config = dict(
    num_hidden_layers=11,
    hidden_size=224,
    n_experts=16,
    experts_per_token=1,
    d_expert=576,
    d_shared_expert=0,
    hidden_act='tanh_gelu',
    moe_layers=[0, 1, 2, 3, 4, 5, 6, 7, 8, 9, 10],
    router_score='softmax',
    normalize_top_k=False,
    routed_scale=3.4,
    balance_loss=0.00392,
    balance_bias=False,
    init_std_router=0.0225,
    lr_router=0.00216,
    num_attention_heads=4,
    num_key_value_heads=4,
    head_dim=64,
    vocab_size=8192,
    norm='rmsnorm',
    norm_place='pre',
    norm_eps=1e-06,
    positions='rope',
    rope_theta=10000.0,
    rope_fraction=1.0,
    qk_norm=False,
    attn_scale=0.125,
    tie_word_embeddings=False,
    parallel_block=False,
    init='uniform',
    init_std_qkv=0.0504,
    init_std_o=0.0471,
    init_std_up=0.0504,
    init_std_down=0.0298,
    optimizer='soap_variant',
    learning_rate=0.00294,
    beta1=0.95,
    beta2=0.95,
    weight_decay=0.14,
    lr_head=0.00901,
    max_grad_norm=0.5,
    warmup_steps=200,
    schedule='cos',
    final_lr_fraction=0.1,
    batch_tokens=131072,
    max_seq_len=256,
    doc_mask=True,
    train_tokens=734300000,
    max_steps=5603,
    dataset='wikipedia_en',
)
Below are experts of layer 3 (counted from 0) of a mixture-of-experts language model. Rows are named router (the router's row for the expert), up (a neuron's input weights, with its number) and show model dimensions 0-223. Each number is 128 + 24 x the weight over its row's rms, rounded and kept within 0 to 255. Numbers have three digits each.
After each expert's rows: a language model's description of what the expert responds to. This comes from a sample of Wikipedia text that the model never trained on.

# expert 10
router:155121105115142145122140105160166158135113157120113121115124119111126124144107135172121146136185086100115133154150096147141107110155076179102134115141126120145085125140087105143130129163124125187082092159092144174103111137168123092132156132121120144132104132107104130159150121104088107101138122154164153141128128163119148178104113125097114121123159125133132151095177187128139148162122119151127133157169100130118124148111081110194124103143100165137094166141059155134132100145105072115121165135175118125145145145147085113152143083150143155136136136138101144139115091130119115135108150128122140164130111117130087115117130134133100098134126125126102160136139123126092154128131
up0:149130169145107120078156141136137111127143145135088153156145156130135124123160117153123134130178137173131128118138122111123153124144095133124126155093086168149165112103125089166116125120142140134129149119148094166139147109086143135101079109115109090135115134080147167117156091121110156154155148126089112125127156156134146090123115110089124145140125093132111096149167129103129123112160094146097109101125105127135158148145094134124170067139107171121150158137129111071144124159071138150086123140135152117135160085132168142145120115158142107123102141120110117150130111170128132135100127061105129167129143155146123127185106135085095115161093144151103152111133147153133150161130
up1:158121115099123133114086120080168096121183153114160128117107102117149124144104165135142139153117159131133119096157146159098081160147171126161132151137109129125101108110099154145148130130152112151158154094138117099143119179171041131092180109139117116111114147098075143160119115145135080116140113151129129132139099109131112126128185122165110111120155133110124111131131104120131129154112156098121121128102098118098114163108140128167168113111146119129155150164141182134154119117111120162127118115146139094117124129127139122143135110107115089092169127122125140113159114142147113092117114099110176089149122143137086142150101177093109091124098180140136093142115106129158120115121
up2:095109139112161168171099131120107134111129101094126122122118118144124133148123124149122128132126161098149104142137115165127080125152120168148189162133147155127115116120103100136168122150135103138109157092152143122156141126135160149154143114129086097105098176145130089079145138152126139167180098116100143108169142113121146148091137111147145182101136132155131126070136120145138165116140149135143158193151104130118171147111113088117124150155156142143153117181141133127097157126092130127097111090072120095162084115170130080084138155135137111155133111176094113143144126158126109119108111154131115126167123140123086152093119113137119118130113095118109103090142137122135139137121
It responds to: Line breaks after headings, titles, and list items in infobox-style entries, plus closing parentheses and institution words like University, Museum.

# expert 1
router:105136118157158132093158136176152115120143107121160111111104180126116156121150139154160156144121102131113135060160125162104112141151150103148142105192145134127152121128143107095090137100135140194084101080136115136133111161096124160102129122176124152127112138148123151150128090162140134107117162116175121075143071130130149115112190133133102154099114122122108151109141140156108118139118135107102138092147137120147123135141127132152122136128151163124136102153147094160124100091122131150106083148135110106090105131151144117123107108113122123139132150112091147096134128116123096114095117124106122117067153165103105156103110150083122098157180137141175144147144128100105131120098
up0:133135153156146099135127108127126132157128116091156168147124135157083110100159140148067129112154170127094144166162107091125115143178132148081113105163083116121113104117141111103168161166162090158115156090155121123109119112142142180150146157126137160122165131132128102110112103106138129133114101102103101150134110123157208134114139065105124106161109178120126129140085132100127083169096151111092134111142154127145117142114154123133141134098128123117136165111127116144133130115144170113146141097091120155125090112172123159118108107107164123126137143183082141124137098126114137092099124141122124114115133164118121159132105128132190121148150145134125131110123116104118106114101
up1:113185121144133138131115138140169111109134114092110112147111119152137124141126132114097149126093083103128136100084109197137134133165172136097118127137129099133125116103096160118164154140084146124146143160124125184154050162111158155104119151123137076160111128150151123130120128132161132105081106136130122121128136122144140166150145109123122165167144118128121123146129121131099146180109111139089129156143109142134121106098059141133109096139079150135119158098119110120135109110170128086098109107150118142114098109142150128101108085105115121132173126130119125112119139159111175134119138113167125089134122107156135138095134109129152209139191147125135113137107128126155147116143
up2:171106105150112121118134098123100111110120136146135131107085158165134181121096122157174142097163136123133134121153141152149081152088125087144116096131119144129090135139105095128144088118147127119118121168103115130144142133141105129122161085112104102142163132087122068110124110130150137104144145144124125145123098093163159110088141107096158143121152153133130079150115080161143141160126175114138114148144109142160132139129123137135161207143186174138146141127162175122168137108108140113104107129114104112176176110109134106106140138110115119155083140078119156098106093122131124102105088115134131153129131153157131115127147104117170135122149142136104139149161162144135146101113
It responds to: Single letters or digits inside a word or number, such as Ter-r-ance, La-c-key, the 1 in 1945 or under-18.

# expert 11
router:114146115062105135096136130128154114164130131143182138108124140148142108187125146105114174138161152084097039116133124144130098122140119113112104149152137083112134147156129087128168169141130146125126121141121122135148098140100119112113128118090125161149152104087125116119124119143143135134153120170074109149127168139119103122149091159132093147171102093167112139108116082113122102110132130133133107103141104099099157155169108137091141104150093109135106128134125159115138118133150117084106105136113133116121123131119093114136138120131127131162123147129092133137143133183077109062112141109124130165143145138147150134111086176081127126125137130121084108095122119155129130135071
up0:111104088120163109148141162121104175103122149133173124151131093114168148148130157142153127137127105103123104132114144148156125145109143105112092092160132143117147134168118115122172068171110087153161167115092161140133172079122132143102177096162134117105136116104137105107160170159146122163124135157133123107104156137117131157194116137098135089069096107161118103067144104081117126129139150141122153089153134126107093151153166140135133140134122129119112120128136148136138090097152146108092110106156120104118123106120108148127144150118094128131109144068133122134097135156117161166137117112145132113117128135133154144121105134119136108151124153120138176134164177109122118110172
up1:112156105109128117135121162139152114111128107153130091178085073145121158110091121137100165148145108117170144101145143102127163127116135078183144128122106150153133125135150107131106080130136134116110101106153133129127166123134113121099157091136135120085140133124113160117127125104138106127140104149117193128088118150115083132156135139166126113133150097161118120095077162113160093106142129181103158119132150122116157143094134123148098141143144134161104065148118104156113141150190161126105100117120130127126123106085098097118124154143168120118087154077092096157127095124098108136108140115123138135114086149123162115114134095128155096111130123133150117148106160097156143145176
up2:115104171087149133127130130095128161102150099098102141128134116133095140127157137106137125153128133131105158140153131125149135136127148102175153137123136097094097171113131131162118125105118133080105119130134144158132154194164110127142158150122134139143118143120103094140106153118177118113092183117136136106117153147139170121098152077126167149119149132097113165112118125183087092086141152128125132168113136153139146156102108111094129107154136117129145170127122123146142151107178074141123115139126092151124150112156160080151096139131104119114138171113123134141143127121153108096122124168143132125195177189097137146120134148100123141165117093094112117131102153101100113169144
It responds to: Commas, prepositions and conjunctions joining clauses in running prose, especially "by" after passive verbs, as in "brought by", "directed by", "served as".

# expert 6
router:172128100124145106127101107122130140104126096132099164165136116085159151109128117105142128142082154161122122125119156094160135131123127123122112138115081142124155133125141129116097096102123169117153130142105154163144132131085135157112102130150145113127140097090119159088127177134148076170128087091068102158099106130074123105106168147134092110120150125090150120124104123135114123116130156127121149155100180102118112122126120151125147144131125123171162106117149102130142096106111169118128150131162121201097122108108144121095086118132123117125113104122106130161148095134102131146158129165136121108102111088125160103125148082148115176149110059086080134114138138131153111117145
up0:099133113110180105123120154162134149129108157159134124129109082120147091164140106155136127143165119144145113105109108174156161134144108115116135140149152109151125161136093129120123120153136162119108129128115128106176101158127129089128143168134159111121103155137109162101092135135116118113103139121143076130156156123112129086133129138147160100166164112142081109148143135164189166144156113157133112109122103122096094107123121120110126116141090116137140097157129104072144087130144086107124095153106098166151108129162095174137137161145134116129174080154161144154122149135139144122125126116133146092096067118123128117115124117143075073128135114123120114126147097160157161171092
up1:151113132114112084139129154140161173113160112171116117129155080094124127136171163119113116131104125099106146090133127138134086105067095167168116157106137159148120138168131114131081168090132086135122100095114169150102102113146136120090108115112172113156085112104132103129122127142158093159094164129068139134114119108101122133117137113155123117132163110136171139140133136122159131122111109107162130175104117087125121115140153103089151133158142092109162199111150130155119111122126136127118187135152109136120088138111094128099095118097144122149154136159132123094171116137157134136122103118145169132137150148182129155134127142111121131133123089093123145122103159125105138134145
up2:115146143062135146111144152120135151138080140124118122088088101139128149149142094187138109143125128137127151150103124128125123140114136122108109159125148130112088117141149121135117133104076161083110108157119165100128127137107087163126128110098125146172152130172076158159121120116138076126140164141144139145165098134119114131153147144113117107135121191124100133097126121187096107123092143114131117139116134163123142161153116099114120141110088099123116155145112123180119113155147184144140153122166083147146114160092152108110158127115158109089191116165122114120132154123067130146118103149134114124119136119101131144129097100135145135125092140080164105123090145115124152171135
It responds to: Sports terms in match and season reports, such as team, season, won, Championship, touchdown run, games, and league or tour names.

# expert 14
router:174137149125124138108135126100141130083114136165135120173131151110119137129093143145129119102086175147149148118124110152132156126108151137171114103149150152109086149144120108139123104147128095147107188147166154106132113138115125113169171111108135099136133120130169113118202185113117109119144148123137147106109097124159097116166103157124192069147130136100153123134147136129168139141126123140128150117103150115121154131090118170100146098146125119165168148178145091143098161136130141114139149114112147143161142131099086136157179161127125143104146121127151093119122115124142107118125132147101148123112106161179120146130136146134124123119134132156150107180138072101080138106176
up0:126136141157138094137102161168087146151127137148112088134100159129121156110173123153110159133132153121122130134144135133150121158127130145114125095148120126110101119154120160119127150119147087135130143117129117098143149123124154109165085119183130088165121140113135094106130125167078099068083119098125165129157151105109120147165149132109124118119110141106126130140129119102102115125143102084128109130117114121138121133164143080065139146136162110114102126171067160108134138095110148090148154157089129125128119147132165139117146150133141145099099089152140134156153101148134156149155142086118126116139152108165137099134146120169070099170131163092161126087143145082159140077106
up1:163140142137118140136109108116129116157156149142117128141124124142120083091112135132145111153166140115099119122119132178085156139123105171167077148092085160094070122119072132104114099180089160127139149142128154152083134169132114116159132133135166141133116150133136139131148135152087130105119109149122111137133123131154133150146103136133159142096121154147106117084136104110159131116130136141150105142166106100113173115122079128115144137103108133180112128115129118146170116136141076118138104112149132111143106169192172131077138181106120158148162175072142093092136149157129136130125129112137130167096115118116126132156128143106131154136132111135142092157167102128106170142148
up2:124132141116149105141124144104131172116098137091146111168162152109129103106131125148126148120126123155134125131161132083116089136105111118080104127113127128162189126122142139105150137118152106150113121154113127100111092147126106115136078150080136170110099163128116132122144147154049130078114155123128119155119093112105127167142146125143106091141159077092121098110123123117149145095142142155168106145087109106131106151166109177130124125128111168082140105122125151144087113143164149140147066151122148126155180126110101138106144141154142096117126113152133142141159167101122110146117141143116080191125155121130118116085094101145104124147150120122106156117146133133086103138095
It responds to: Individual digits within years, statistics and table figures, such as the final digits of 1986, 27.434, or 7000.

# expert 9
router:166130117140149128170110134153135149100138152106158136162116070147102124077143133143159154121122107134100131106164149092122148127123141148115127119112135143108144120129092143140142133138127162149130147136155156149127140133203112121111151084154115086121128127127176137121123128091101158150125116131160086132133127099113114183151097142118162118128094126191092114149113154130138104137134131125101109130115110152165171165158132108132157159105122093147162091187181165126125130083133134115079098128124139085126124127144146102126137163116112098124175150099145134140153141110148099151099136166129147108136146125114203160105122100128111130171169122127146090128106112101158117130134
up0:134109087126126097131137139133131102144139108081115088119136136095082115107129132116178126085113124115161125119116135064147136171160165153116156097125149157136131160108115116098190124126100128113126126135164095148125139123163129089179098098149124115129171089113113154155159139112097132129111127118119095140105123191132109136118092120103085111143110144092108107162166128052131114137111165097166130138140101163150132103142138140127157133149162131117120176112150178112133136115111108160137103155149108146084118130107155143126152124050132123137143130143107151141124123093135162094109118117144094101119168145110118162124127125157097091108141133138157107151109143134120138130131
up1:151078133118124090148108158123135133118091137128104113144152099165144109159146154112172141127088102062142130131149081136111123162143140162118118107123129147155136110110125098145094123128136143155099149133142134086137119124108115121130170062152183107130139136123122150129154112103113168124093125148091095163100106108134122133087090157151112140135140157159079157128125112113106128145159140171155107149104134134151155151149133141119068128133118095112125176151127123129129102122106187126101108099174143077092133116132150146134113136149134106096118122124132147143109107154122155139134177137151131120047125080094128130147141172137117126163110103141146129140130175110124156129125
up2:166145100118084098132132115142096133134114154122148106148172188130137149134159066131112161137130067153139119116168136126135171141098134164120122138122121164134121135128165149134103108110125115129117183112157150139077131125152094108139154144129132117146144099156125145084125099139155163156128099179130116115106158140088166120098105111124118120115126157108135087083114127123126123106137107136113101113117127175140156190106125112133075120088075134135134155127115143082102113110082140134061111111124122140135091142123124100115145139105128131123141123088095137153109142109153143181108128106112104122138115118122071117147125115162112140092147095130100128154147122131161091162134
It responds to: Articles and possessive pronouns before nouns, such as the, a, his, their, plus the possessive or plural s after names, as in Kid's.